config.yaml
n_layer: 11
moe_layers: [0, 1, 2, 3, 4, 5, 6, 7, 8, 9, 10]
router_score: "sigmoid"
init_std_router: 0.00692
norm_eps: 1e-05
beta2: 0.98
grad_clip: 2.0
dataset: "wikipedia_en"
Below are experts of layer 4 (counted from 0) of a mixture-of-experts language model. Rows are named router (the router's row for the expert), gate (a neuron's input weights, with its number), up (a neuron's input weights, with its number) and show model dimensions 0-127. Each number is 128 + 24 x the weight over its row's rms, rounded and kept within 0 to 255.
After each expert's rows: "mostly gets" lists some tokens that are sent to it at least half of the time. This comes from a sample of Wikipedia text that the model never trained on.

# expert 8
router [132 143 122  94 132 121 154 153  99 131 134 161 133 104 101  76 152 112 106 111 121 153 149  99 170 116  97 110 122 138 116  95 133 148 122 113 118 159 122  93 107 163 131 105  98 165 133  84 100 151 158 167 109 135 119 162 124 135 123  95 137 100  95 127 135 132 101 136 121  90 127 126 175 118 144 130  82 112 131 102  99  71 137 161 111 150 146 143 169 131 167 143 142 127 128 131 124 105 117 151 123  72 123  82 100 114  97 140 126 124  95 122 134  94  80 138 135 132  83 129 110 145 138 113 133 112  91  77]
gate1 [112 110 133  94 108 139 125 180 163 184 115 105 157 129 117 136 134 115 101 130 145 134  99 157 106  85  80 110 120  89  95 127  99 101 154 144 140 126 132  85 114 134 132 115  65 136 144 102 150  81 122 124 129 148 117  72 102 133 133 133 137 131 127 127 126 120 146 128  91 136 145 113 134 117 123  99 142  90  99 112 145  86 107 143 154 141 171 127 150 124 142 119 112 125 123 107 139 101 144 100  97 141 135 114  96  93 139 112 131 126 124 179 118 142 130  95 186 127 159 118 139  92  80 127 186 145 131 108]
up1 [121 189 121  82 143 112  93 122 150 137  90 109 104 133 132 168 124 102 137 123  80 126 109 164 140 139 101 161 112 107 123 162 149 160 131 110 131 119 136 112  65 143 137  97  63 121 126 108 120 110 118 105 135 111 110  80 109 110  92 146 147 111 140 157 138 131 187  94  99 121 132 116 151 139 139 158 143  88 149 141 118 181 111 148 137 136 148 119 125 152 128 120 125 118 122 133  83 127 117 134 112 120 142 186 129 144  85 125 134 124 120 103 135  79 146 126 129 114 125 138 148  86 107 134 174 151 144 130]
gate2 [ 68 129 125 129 124 139 124 136 144 119 130 114 111 187 183 135 159 112 215 148 159 102 129 141 133 156  92  89 133 120 148 111  95 145 139 103 133 158 142 108 153 112 140 104 139 119 124 103 101 150 100 146 162 117 134 132 141 143 123 111 122 137  89 105 138 118 159 131 115 119 113  83 188 144 146 144 126 177 127 156 118 115 123 164 110 118 171 181 121 148 114 109 149 108 130 133  97 100 114 150 156 105 108 132 155  77 160 145 145 136  92  93 124 144 144 123 132 141 120 110 148 113 145 114 121 151 136 122]
up2 [125 137 125 114 122 111 116 106 109 181 137 184 147 113 123 108 113 140 106 143 133 156 107 135 141  68 133 169 141  85 118 124 106 123 104 118 131 114 134 142 109  96  86 139 141 124 153 130 139 132 130 123 151 150 126 120 130  79 163 137  86 128 141 180 113 166 110 162 115 178 144 105  87 108 120 161 110 119 140 168  70 119 115 128 144 133 130 118 150 138  91 129  90 116 146 105 141 123 109 137 111 101 164 122 171 134 148 140 166  86 126 160 164 170 103 146 120 126 126 119 115  88 174 122 132 147 144 160]
mostly gets: " e", " en", " dis", " o", " inc", " el"

# expert 32
router [ 96 100 113  90 131 135 144 125 120 107 113 141 135 146 132 133 193 110  99 126 137 137 127 101 126  91 117 105  79  76 105 102 102 131 132 129 135 161  76 118 138 140 136 119  80 180 126 120 120 121 106 158 105 130  94 154 119 111  89 135  84 112 119 102 142 142 132 128 140  79 138 182 131 123  98 108 111 133 134 126 107  77 121 125 123 184 158 139 149 156 155  86 128 131 139 109 133 140 141 114 132 107 120  97 105 107 103 161 137 138 102 136 112 112 104 162 125  84  96 153 164 135 136  81 152 108 134 117]
gate1 [ 69 159 140 153 154 137 130 146 132 134 122 110 171 132 106 140 138  79 106 134 116 108 134 143 113 144 110 116 171 121 121 145 142 121 136 145 124 150 106  88 113 149  68 128 110 194 141 111 151 140 132 156  95 146 128 130 170 113 120 143 132  86 139 127 133  86 134 141 125  88 120 155 114 123 127  88 112 111 173 153  97 130  60 101 172 152 103 144 108 167 134 100 111 135 136 113 151 125 107 134 145 117 138 128 110 155 180 158  91 135 139 110 127 152 132 108 124 135 130 112 114 150 133  82 134  85 126  90]
up1 [141 128 109 137  95 143 106 131 126 124 115 180 109 120 158 112 166 160 124  83 125 140 126 131 163  80 128 125 122 129 116 138 149  90 139 163 126  95 125 172 126 111 175 139 141 153 127 133 109 111 134 118 132 115 151 125  90 136  97 139 145 172  88 124  86 166  91 140 169 117 109 133 134 138 163 177  99 134 135 124 161 109 139 132  97 120 123 156 128 101 136 137 149 107 160  95 156 122 185 135 132 157 103 127 149 131 130 137 166 119 126 123  91 132 153 117  94  93  93 174 126 126  81 149 145 163 101 166]
gate2 [137 161 128 110 126  96 156 126 142  72 114 108 114 107 116 127  84 105 126 147 146 143 136 137 126 142  99 105 104  91 103 109  84 110 134 122 167 145 194  95 155 149 143 126 116  89 132 142 110 172 145 121 137 124 139 147 111 140 169 166 137 145 114 121 142 101 130 145 102 130 119 122 130 168 114 149 118 136 124 105 143 124 154  87 111 110 110 101  82  81  84  84 136  98 123 151 106 112 143 136 134 129 128  90  98 188 135 147 161 109 117 115 194 163 103 122 129 122 163 142 120 137 160 138 127 146 133 133]
up2 [154 145 170  94 110 160 143 149 146 161  98 128 122 155 128 148 106 105 121 148 128 157  80 155 152 103 147 107 134 128 130 114 154 108 178 125 129 160 109 166 136  75 162 100 107 162 100 114 102 126 114 138  99 102  71 158  84 144 129 158 138 126 119 134 128 109 124 126 141  99 107  88 108 117 136 106 157  93 128 169 115 128 136  74 134 156 163 150 165 150 114 114 127 112  78 107 117 158 144 176 142 137 127 121 174 107 111 134  90 129 119 134 141 111 114  89 145 140 107  93 127 129 119 124 121 104 116 122]
mostly gets: " film", " music", " album", " television", " song", " Film"

# expert 1
router [120 132 111  94 117 118 128 137  99 122 135 140 126 127 100 123 189 105  81 133 137 121 110  99 121 112 120 143 146 134 116 107 122 157 126 111 122 145 116 107 100 180 136 138 117 193 163  98 113 122 145 149 138 114 133 158  93 129  64 121 143 128 112 102 119 134  65 116 162 105 123 148 153 141 131 116 119 103 137 120  99  96 108 142 157 169 207 139 153 178 161 126 100 179 163 118 122 123 150 118 136 125 111 111 114 124 116 162 114 136 117 106 143 119  99 156 112 117 109 116 139 101 180 136 138 106 129 100]
gate1 [142 157 150 101 155  97  75 147 110 115 133 113 154 165 160 142 114 111 159 109 112 145 112 147 116 137 140 100 101 134 135 164 168 150 125 109  97 122 160 127 124  74 176  94 125 118 109 112 150 147 142  80 123 147 150 146 138 172 106 156 138 136 132 164 132 157 151 100 145 150 111 118  94 137  99 141 138  89 134 133  90 107 140 120 100 125 130 125 156 128 141  85 110 129 126 100 125 146 146 126 145 125 149 114 111 105  82 123 119  94 123 160  60 129 119  92 136 105 125  79  93 139 174 104 130 111 137 161]
up1 [148 123 126 143 128  77 131 119 125 138 120 139 147 175 128 123 152 105 133 116 122 148 130 133 117  96 124 113 131 152 116 158 128 120 114 141 155 135 135 121 136  79 128  97 127  67 120 154 112 128 154 134 182 138 151 104 151 151 145 141 124 152 147 123 154 102 137 192 108 128 120 189 119 148 171 169 162  92 141 185 136 156 103  83 160 110 142  97 117 139 133 150 135 129 154 134 127 120 139 112 156 149 132 165 158  81 132 109  94 134 137 132 136 149  86 121  97 131  89  92 101 122 102 176 157 116 132 110]
gate2 [119 100  94 124 138 140  91 140 109 144 142 124 160 151 182 145 158 140  66 151  96 128 134  98 136 128 137 143 145 147 117 118 145  72  95 152 140 107 111 118 131 108 139 139 154 138 115 153 113 127 120  76 141 106 147  94 146 162 122 107  92 131 144 136 134 149 129 102  96 186 131  80 122  95 179 109 125 108 148 139 140 149 148 172 119 112 127 163 121 138  92 166 115 131 148 123 150 152 148 142 129 105 121 123 136 162 172 141 126 132 140 117 120 170 131 133  89 113 111  86 119 117 172 169  83 129 135 112]
up2 [105 105 134 112 112  98 148 112 138 156 119 111 135 125 171 136 137 172 127 103  91 161 104 102 149 117 179 151  63 146 123 107  87 127 111 140 130 110 139 151 125 147  77 163 134 162 143 167  98 134  89 102  68 129 116 138 127 120 159 155 140 142 156 121 150 105 130 133 107 128 145 121 142  96 130 151 148 144  99 150  95 102 154 153 128 115  91 110 131 127 171  74 129 124 175 117 133 126 150 111 159 100  96 138 134 169 143 126 121 146 125 102 138 124 136 132 129 110 110 117 111 116 104 156 104 131 195 138]
mostly gets: " form", " support", " use", " does", " features", " control"

# expert 13
router [ 95 125 132 109 127 141 119 158 136  80 134 161 194 128 114 105 163  89 119 103 121 151 123 115 151 145  56 132 104 135 105 121 144 162 102 112 153 139 102 103 128 145 206 129 100 132 149 130  99 124 117 154 153 113 109 156 124 122  88 145 129  87 116 124 114 121  69 121 136 117 100 136 143 132 105 113 131 111 147 157 141 120 121 160 112 133 143 116 151 129 128 104 112 127 142 105 155 105 119 128 127 127 126  90 100 137  72 133 155 137 105 121 127 134  55 150 135  92  92 138 147 113 127  96 146 123 157 106]
gate1 [100 110 107 116 142 142 167 129  99  97 131 119  81 135 124 129  94  94 101 132 120 130  97 135  99 138 137 154  99 171 110 160 106 148 101  91  98 176  89 108 134 146 116 117 182 140 119  94  99 129 139 130 170 108 145 178 124 121 109 149 125  83 147 133 131 163 136 116 103  90 118 111 147 100 135 147 139 134 115 146 136 147 124 158 117 113 130 135 102  77 103 134 137 125 177 135 133 118  94 118  66 154 136 168 107 112 111 156 133 113 118  83 110 120 114 131 103  87 128 149 101 158 111 103 115 149 141  99]
up1 [119  98 143 164 133 131 140 160 104 167 118 112 121 100 137 137  89 104  87 131 125 109 121 124 144 119 113 110  98 109 161 136 128  97 128 150 140 117 102 131  84 163 147 164 137 112 148 145 146 177 105 145 159 132 135 129 124 152 121 148 120 112 136 148 176 106 108 175  57  78 153 133 162 115 118 113 139 154 107 132 124 159 127 151 132 110 131 102 133  97 114 136 105 112 232 147  99 123  89 145 116 130 150 118 110 149  82 118 131 125 160 107 107 132 146 122 136 122 121 166 140 133 142 153 124 107 113 128]
gate2 [145 156 139 110 128 148 147 152 131 114 124 132 157 112  95 121 119 114  90  96 152 112 140 114 148  99 100 171 107 117 112 129 130 115 132 126  89 124 124  60 128 119 111 126 109 135 107 157 120 140 209 107 171 105 151  99 130 132 110 138 173 111 122 138 164 152 100 106 142 134 100 104 126  88 116  77  76 108 150 127 136 109 153  99 141 119 118 123 152 121 128 103 149 145  77  98 157 154 127 153  90  73 161 107 123 117 138 179 134 121 127 118 144 120 147 115 137 133 166 121 122 131  88 125 158 145 128 150]
up2 [136 129 145 101 132 164 138 148 166 154 130 125 180 149  78 141 156 131  91 131 141 119 147 104 174 149 130 157 118 124 105  95 153 115 127 130 137 125 120 126 113 129 134 109 110 144 116 133 137 117 109 140 183  87  98 109  99  74  97 151 137 105 134  99 139 166 108 149 133 130 133 133  83 147 109  95 125 101 127 138 115 104 148 121 162 124 149 162 133 121 160 140 178 116  71 106 175 149 111 122 102 146 128 148 121 167 124 158 116 154 140 143 178 135 124 125 123 123 184  92 144 180 142 133 125  86 121 121]
mostly gets: " W", " D", " T", " L", " B", " S"

# expert 23
router [140 119 114 105 146 130 105 133 121 106 116 159 129 165 135 148 173  83 113 119 125 133 105  97 111 141 100 135  97  99  88 136 103 100 118 107 131 110 110  82 113 155 175 120 101 141 122 129  85  98  87 127 151 125 116 116 123 132 104 130 103 154 123  91 129  84 108  97 161 120 106 136 142 126 144 113 130 111 135 113 104 126 109 150 120 165 166 135 146 142 153 119 108 128 161 129 140  72 109  94 137 111 136 104  99 129 109 174 113 146  69  84 145 107 123 190 170 115 126 102 147 133 151 115 135 105 134  69]
gate0 [148 149 141 121 114  69 145 143 141 104 114 153 128 135 124 128 130 132  80 127 148 108 126 138 144  75 140  88 124 121  93 135 133 130 151 143 161 133 132 135 142 152  87 180 122 161 112 100 121  94 144 122 117  91 119 146 117 121 107 115 169 128  88 150 154 127  89 130 127 140 149 100 144 110 179 141 112  56 124 157 123 158 130 128 160 113 145 174 126 150 118 147 150  92 147 123  92 138 165 123 153 140 113 122 137 173 143 148 134  79 128 161 140  97 122  93 148 135 146 138 134 166 151  94 150 147  92  95]
up0 [120 155 149 149 117 121  75 128 139  85 117 115 140 121 144 141 142 152 158 146 152 149 112 149  94 146 134 114 132 108 129 146 128 129 189  83 119 133 121 132 101  97 134 137  83 185  97 154 179 166  98 135 162 121 133  74 130 133  84 150 116  74 122 131 138 137 161 119 108 134 130 142  95 133 132 144 105 126 108 112 140  86 122 114 174  99 119 122 106 136 129 105 160 108 176 128 102 133 100 151  99 115 108 150 132 143 113 140 104 170 100 152 112  90  89 166 118 155 136 128 113 129 135 153 158 138 130 106]
gate1 [100 120 159 155 105 111  97 118 122  90 143 133 138 119  92 175 124  99 152 139 120 109 129 145 138 106 129 111 171 138 122 109 150 110 112  90 136 105 106 131  83 151 117 110 110 173 117 143 167 106 105 109 144  81 150 107 115 136 118 150 100 150 140 117 127 139  88 115 143 158 135 164 147 115 146 108 189  93 103 106 131  79 120 151 129 152 165 122 156 170 135 161 106 146 132 124  85 137 144 145 107  87 132 119 183 117 165  78 114 128 106 126 115 107 112 173  80 131 132 136 139 142 139 128 135 154 126 151]
up1 [121 130 110 140  95 143  77 162 145 138 138 132 115 127 134 156 120 130  93 136 116 143 107  96 184 127 124 102 166 160 167 114 134 134 133  88 123 111 111 138 113 138 157 146 130 117  99 151 141 124 118 138 142 122 113 105 157 131 110 187 102 146 159 114 102 170 119 136 125 131 113 161 125 150 139 127 166 121 120 139 124 168 141 119 134 161 184 146 127 134 135 119  69 154 147 126 114 177 170 141  94 143 122 103 159 113 198  93 133 126 133  89 142  79 135 127 136  97 125 102 136 150 144 150 101 168 142 156]
mostly gets: "ation", "ing", "ification", "duction", "ulation", "ibility"

# expert 21
router [134 111 110 105 113 152 115 162 134 101 153 142 147 154 143 137 168 103  96 106 133 169 115 128 147 139 123 150 132 109  96  95 155 130  97  99 140 157  94 121 139 153 144  94 129 188 119  76 119 146 117 154 129  94 118 159 109 149  87 121  90 119 124  59 132 129  60 138 169  73 117 140 155 140 163 129 100 171 146 110 123 125 119 164 104 142 144 136 166 126 126 102  98 117 140 133 159 149 115 140 137  93 105 104 131 100 119 149 142 130 100  80 109 122 110 131 129 125 106 112 115 123 151 114 108 111 119 118]
gate0 [150 129 169 140 111 109 157 143 153 115 117 165 138 136 158 114 117 126 103 137 120 160 145 101  96 139 153 148 193  66  68 105 202  94 129 111 125 136 144  58 140 165 151 123 162 155 146 103 148 111 157 106 133  70 104 147 142 165 137 133 117 177 148 121 133 119 140 138 122 155 139 143 101 167 128 152 117 125  96  92 108 125 120 144 111 133 101 161 141 131 132 163 151 134 149 114 112 115 126 124 118 130 106 132 148 151 126 145 116 132 123 167 128 139 148 130 102 133 127 152 132 109 124 139 142  87 128 106]
up0 [104 185 127 135 158 145 138  91 159 137 132  99  97 153 120 150 128 171 118 147 110 107 115 139 125 183 102 144 147 132  93 145 152 108  97 176 146 148 117 162 117 115 128 187 126 127 117 109 129 122 131 112  86 131 135 155 133 127 106 116 149 150 158 142  98 131  80 161 137 152 131 127 117 124 124  83 131 104 124 126 127 123 148 135 114 150 178 113 115  96 102 112 130 132 201 156 128 109 107  82 127 114 147 153 121  71 115 116 181  93 118 121 148 113 105 127 105 158  99 130  91 111 107 107 122 118 119 122]
gate1 [166 103 119 153  79  97  59 122 127 124  97 137 158 110 128 104 125 119 160 149 107 138 140 143 134 136 133 100 180 128 126 158 147 151 150 107 125 138 163 132 100 109  86 131 105 112 128 133  78 168 182 173 120 134 148 159 141 108  94 130 105 141 153 104 136 179  93 146 119  93 124 156 146 113 128 121 117 148 160 141 161 112 129 119  84 136 112 105  93 131 173 132 153 130 134 103 118 140 147 125 115  83 123 124 126 116 153 119 103  88 120  95 150 124 106 110 125 103 118 115 159 191 115 125 128 122 121 131]
up1 [119 163 139 104 181 143 167 135 129 109 145 148  80 157 135 165 120 127  97 161 171  82 132  69 140 129 120 176  93 114 165 113 118 124 135 110 125 129 122 145 148 106 185 135 151  84 133 124 149 119  65 105 141 143 125 147 101 162 166 119 143 131 127 129  92 109 151  98 127 157 157  79  90 127 132 121 138 114 107 103 112 156 134 137 186 124 110 147 118 131 113 113 128 144 141 156 148 124 120 153 110 164 146 129 123 161 126 121 149 167 120 143 122 136 116  95 119 140 145 123  85  90 118 131 130 121 148 130]
mostly gets: " Sp", " Be", " Sc", " Co", " Dem", " Bre"

# expert 24
router [129 134 108 113 114 108 123 146 119 102 161 139 134 166 139 112 144 124 134 140 146 141 137  82 134  97 107 128 126 106  69 118 130 173 112  98 157 119 152 129 114 217 127 117  81 137 138 132 115 129 131 145 152 133  85 122  69 139 134 125  90 125 117 130 129 111  79 145 175 118 111 137 158 124 128 127 102 114 165 149 108 110 104 161 163 150 163 147 162 138 158 142  91 125 131 129 144 116 143 147 127 103  84 119 125  97 122 154 132 116 113 129 140 107 108 194 159 115 103 109 143 131 145  79 129 112 106 101]
gate0 [154 107 117  97 124 143 152  91 151 123 178 113  97 124 117 151  94 125 175  67 146 147  89  86  98 136 160 144 119 126 125 154 106 135 123 127  92 158  94 163 121 134 112 141 140 126 101 153 122 118 138 163 149  92 155  84 103 110 143 121 123 134 150 146 101 127 119  97 128 148 141 134 128 106 106 132  87 165 137 126 133 130  79 150 152 115  98 102 137 144 121 146  78 151 161 118 157 154 100 142 138 124 145 104 104 106 112 129 101  79 124 134 137 133 117 111 115  77 163 145  89 135 104  72 116 120 108 124]
up0 [131 111 116 114 144 117 119 107 110 121  72 120 140 117 160  72 143 147  77 108 143 139  99 147 168 146 168 109 170 100 135 118 121 158 173 148 135 159 122 150 106 161  99 112 122 116  81 133 156 100 127 114 114 118 135 120 120 138 151 158 161 125 150 124 158 125 113 130 161 102 137 122  91 121 157 122 128 125 122 156  96 172 133 141  98 129 151  95 137 144 146 148 125 147  76 109 151 137 114 104 148 110 135  99 172 101 152 142 106  79  79 161 109 186 161 135 126 141 100 105 141 106 138 154 122 115 134 140]
gate1 [166 140 150 124 103 100 131 129 130 122 145 139 104 125 157 114 117 134  96 155 103 137 105 147 188 106  96 167 145 131 136 109 146  95 129 157 124 126 155 157 120 121 130 159 133 149 118 128 113 126 120 133 153  99 140 116 103  78 144 147  90 108 145 113 123 112  98 107  93 100  84 129 151 158 128 112 138 153 115 144 117  99  86 170 108 129 130 175 170  92 110 126  48 104 142 107 179 123 139 142 108  97 120 132 150 101 140 118  99 164 128 131 126  95 108 132 134 153 161 135 136 137 133 130  72  99 152  98]
up1 [156 160 103 165 149 114 140 140 138 142 163 116 135  89 161 128  71 137  98 166 141 146 115 156 153  99 136 130 135  93 150 115 146  68 153 148  73 125 112 189 154 113 115 128 167 181 156 120 124 132 126  73 123  82 131 133 126 119 133 192 143  93 155 100 135 135 117 130 111  99 137 123 156 145 148 116 101 124 136 128 123 121  90 132 109 141 139 121 130 124 104  92 106 127 170 122 133 103 121 150 115 153  94 115 125 130 141 135 103  91 136 163 121 110 122 125 125 148 160 145 172 102 132 106 105 112 120 149]
mostly gets: " from", " with", " between", " including", " against", " for"

# expert 30
router [111 105 108 100 133 137  96 174 138 127 114 122 161 141 115 101 134 116 115 109 139 182 116 118 158  95 123 118  95 149 113 100 106 168  91 107 174 185 113 106 106 156 145 164 147 146 126 133 121 149 108 155 113 142 103 118 129 132 122 134 118 154 120 108 120  98 106 110 145 130 112 204 142 125 143 113 102 145 159 100 107  95  99 120 126 144 173 123 161 137 128 118 124 171 167 127 158 109  98 137 156  90 152 105  86 140  98 135 124 111 104 126 138 133 135 148 148 151  70 131 148 117 118 152 138  84 151 102]
gate0 [145 118 118  71 143 110 143 158  94 106 154 133 139 133 127 137  98 109 129 170  58  73 136 142 141 144 131 143 127 106 139 144 116 138 103  95 119 146 105 121 113 174 124 137 168  88 134 106 150 148 134 118 106  87 135 121 185 127 138 147 174 109 162 149 138 159 118 130 121 117 135 116 100  75 124 109  93 175 134 115 172 152 106 161 104 176 139 158 140 165 147 137 131  97 104 116 147 125 169 160 101  99 112 121 164 152 112 129 125 126 130 100 139 121 148 133  98 124 153 108 133 120 104 149 131 121 150 136]
up0 [161  88  97 115 142 111 127 189 137 114 136 157  96 109 110 120 147 124 129  86  90 124 117 193 123 120 110 102 150 112 133 140 122 113 135 121 146 161 108 115 101 124  96 113 129 118 139 107 100 163 108 114 102 134 118 134 158 181 177 166 111 138 129 117 143 137 130 127  90 118 124 161  93 108 128 110 132 135 121 110 176 161 118 155 126 115 143 154 104 126 144 161 146 147 123 117 106 131 149 155 117 152 140 133 200 144 119 133 160 167  95 141 160  65 118 163 103 147 150 162 139 125 113 123 141 134  95 151]
gate1 [137 126 150  69 128 176  88 135  77  96 108 110 130 120 145 143 107 170 134  99 106 105 109 110 159 111 118 141  68 120 117 147 113 119 152 113 136 144  94 131 120 125  98 127 159 145 105 127 140 100 118 169 128 144 154 124 149 126 149 110  94 130 100 109 118 137 117 123 172 146 103 153 113  83 139 126 122 121  96 172  78 102 152 108 133 118 124 154 129 121 109 109 170 126 130 149 141 117 155 128 166 101 167 148 164  99 120 130  96 122 123 123 113 107 112  99 177 153 112 135 154 139 167  99 184 141 148 141]
up1 [104 154  91 167 108 159 107 155 141 183 136 104 118 181 106 167  89 129 104 121 129 135 149 119 147 127 139 115 142  83 137 147 147 117 128 141 131 148 141 115 142 150 167 139 114 146 159 119 140 125 116  82 128 140  99 103  87 148 109 156 131 170 126 121  93 111 109 106 127  99 118 138 106 127  93 122 149 108 156 160 156 137 152 134 146 152  76 153 133 109 130 101 166 133 146  78 148  85 104 104 105 157 100 127  85 143 134  97 125 131  99 171 129 114 117 177 131 151  87 136 123 103 113 159 124 119 155 137]
mostly gets: "th", "qu", "nd", "rd", "st", "He"

# expert 18
router [122 143 111  94 110 104 127 139 102 124  95 146 141 133 100 126 139 118 126  96 123 136 107 102 170 111 107  94 160 102  92 120 121 132 134  65 121 149 152 113 122 149 132 118 102 154 174 124 120 116 132 163 102 130 120  94  85 123 118 153 137 133 155 108 115  90 109 100 162 108 109 176 131 128 157 106  93 127 166 128 130  80  90 142 132 165 172 131 155 169 129 102 115 126 138 144 159 128 115 127 137  89 152 115 112 105 127 177  97 143 140 109 120 101 131 163 111 108  97 151 108 134 164  96 126 100 105  67]
gate1 [148  95 113  99 135  97 115 145 147 149 160 101 127 199 147 125 136 119 148 119 111 139 106 137 110  96 167 144 143 143 138 117 138 115 134 150 140 106 153 132 132 135 132 136 137 153  76 113 169 123 123 124 149  69 111 132 111 124 160 152 183 107 127 105  99 158 144  90 169 128 129  88 174 149 119 109 151 117 101 123  81  92 132 119 136 139 147 124 146 204 111 152 172 134 111 134 158 120 172 127 151 118 139 114 102 143 118 134 133 143 105 162 124 165 129 158  81 148 130 120 107  94 120 105 120 125 123 136]
up1 [106 137 139 161 131 161 132 108 132 121 132 152 144 154 164 139  62  96 143 137 128 137 113 124 177  83 138 152 121 110 150  80 119 100 166 127 134 171  99  81 135 135 119 120 128 129 106 150 131 143 125 138 185 161 146 178 111 126 147  79 145 158 115  79  95 118 126 105 167 143 141  92 171 135 109 122 112 134  97 111 161 133 128 116 125 116 142 122 121 140 114  91 140  89 150 163 117 109 137  90 141 129 149 117 157 107 137 158 151 116 155 160 113 148 134 144 113 148  93 117 111  97 110 126 124 139 135  78]
gate2 [163 144 134 133 111 109 138 161 164 152 157 126 175 128 116  93  70 128 127 114 145 135 107 108 147 110 140 134  98 149 131 112 176 144 135 142 146 118 159 147 186  99 130 132 130 124 169 104 142 122 100 149 106  96 151 130 140 107 108 173 153  82 115  81 140 170 148 135 160 115 113 155  91 143 105  98 141 135 135 108 107 129 120 126 153 152 119 146 106 150 151 167 143 153 136  98 169 119 155 131 125  89  90 135 111 127 153 101  62 147 131 154 113 109 107 112 143 123 120 135 123 144 106 148 176  92 124 114]
up2 [114  77 120 139 126 119 138 133 150 148 129 160 153 139 134 112 135 110 105 126  64 151 100 118 128 104 139  88 110 126  96 139 110 106 126 104  91  42 139 141 114  93 160 135 116 159 107 115 167 103 128 160 108 168 143 154 138 122 131 153 143 130 127 125 110 169 126 140 136  93 130 138  89 123 137 130 144 116 103 119  95 121  77 107 175 114 103 141 126 123 111 117 135 109 111 174 157 124 111 130 138 135 159 126 152 152  83 180 110 153  91 140 125 119 101 103  99 135 126 115 164 144 149 152 134 142 126 179]
mostly gets: " after", " later", " but", " been", " than", " well"

# expert 38
router [125 133 108  93 131 109 139 144 147 125 124 164 141 151 149 102 146 125 105 118 139 173  86  95 129 118 108 119 105 153 115  87 143 118  99  81 147 133  96 122 107 141 156 140 146 122 131  88 115 154 124 138 157 107 109 101 105 172 119 123 121 150 153 142 116 137 122  78 118 151 121 135 174 138 110 126 100 126 150 136 130 121  99 185 115 152 148 106 155 119 153 117 124 139 169 113 160 128 132 103 131  79 121 103 127 135  87 146 138 114  85 108 101 120 121 177 152 136  80  97 170  97 123 123 127  48 126 116]
gate0 [ 77 142  92 148 119  70 133 105 111 183 107  88 124 157 111  92 146 172  87 138 131 136 149 154 117 180 110 156  90  94 128 102 133 164  85 107 113 116 155 141 126 136 134 120 125 150 136 162 108 112 127 148 133 177 141 130 133 149 112 108 133 109 182 115 145 151 151 158 105 128 119 113 174 142 122 131 160 132 119 178 122 130 151 124 111 179 131 144 111 163 113 125 125 134 141 131 143 104 116 139 122 137 113 108 154 153 141 167 164 110 146 117 105 125 129 133 121 154 133 105 162  87 120 123  75 106 135 105]
up0 [158 144 151 145 153 118 150 141 160 115 143 129  99 133 149 132 118 125 110 124  85  86 100 128  92 124 180 175 159 118 143 131 161 140 176 156 154 111 133 170 155 131 139 115 171 152 164 127 120 142 132 152 144 129 108 126  91 125  94 108  87  94 122 124 157 123  92 109 149 126 139 170 116  92 122 106 108 146 160 130 114  72 118 134  94 127 101 145 120 113 127 135 145  90 139 113 156 120 140 140 149 102 142 125 106 123 155 133 120 110 121 108 129 161 162  93 155 119 144 191 121  70 109 147 121  86 142 106]
gate1 [130 144 109 116 155 159 145 144 130 108  69 128 131 174 111 122 115  98 114 137 143 119 115  98 119 101 160 128 125 104 121 152 172 129 121 114 127 120 141 130 131  98 106 122 124 102 110 140 140 133 112 130 133 118 125 151 127 124 145 184 119 182 178 194 122 143 159 150 106 104 180 136 126 126 132 130 106 136 121 126  92 109 118 123 138 133 152 144 101 166 119 119 122 148  86 130  97 141 100 151 133  84 124 131  91 115 150 130  93 105 203 156 166 142 129 150 131 114 103 107 121  97 104 132 131  87  69  98]
up1 [136  86 144 128 116 140 153 132 100 100 115  87 138 118 137 138 109 171 144  66 143 108 123 106 187 103 125 145 107 155 102 140 130 129 108 145 132 104 132 105 136 107 120 139 144 151 136 124 114 116 120 164 119  91 121  98 120 120 104 120 115 176  97 125 126 120 154  80 143 143 139 169 177 164 124 150 127 193 147 134 103 149 126 111 118 166 125 123 106 101 120 106 113 156 122 127 146 161 140 164 142 143 101  79  84 142 129  98 103 130 155  90 171 114 128 145  80 140 158  85 133 131 111 109 143 100 122 113]
mostly gets: "m", "d", "z", "b", "l", "t"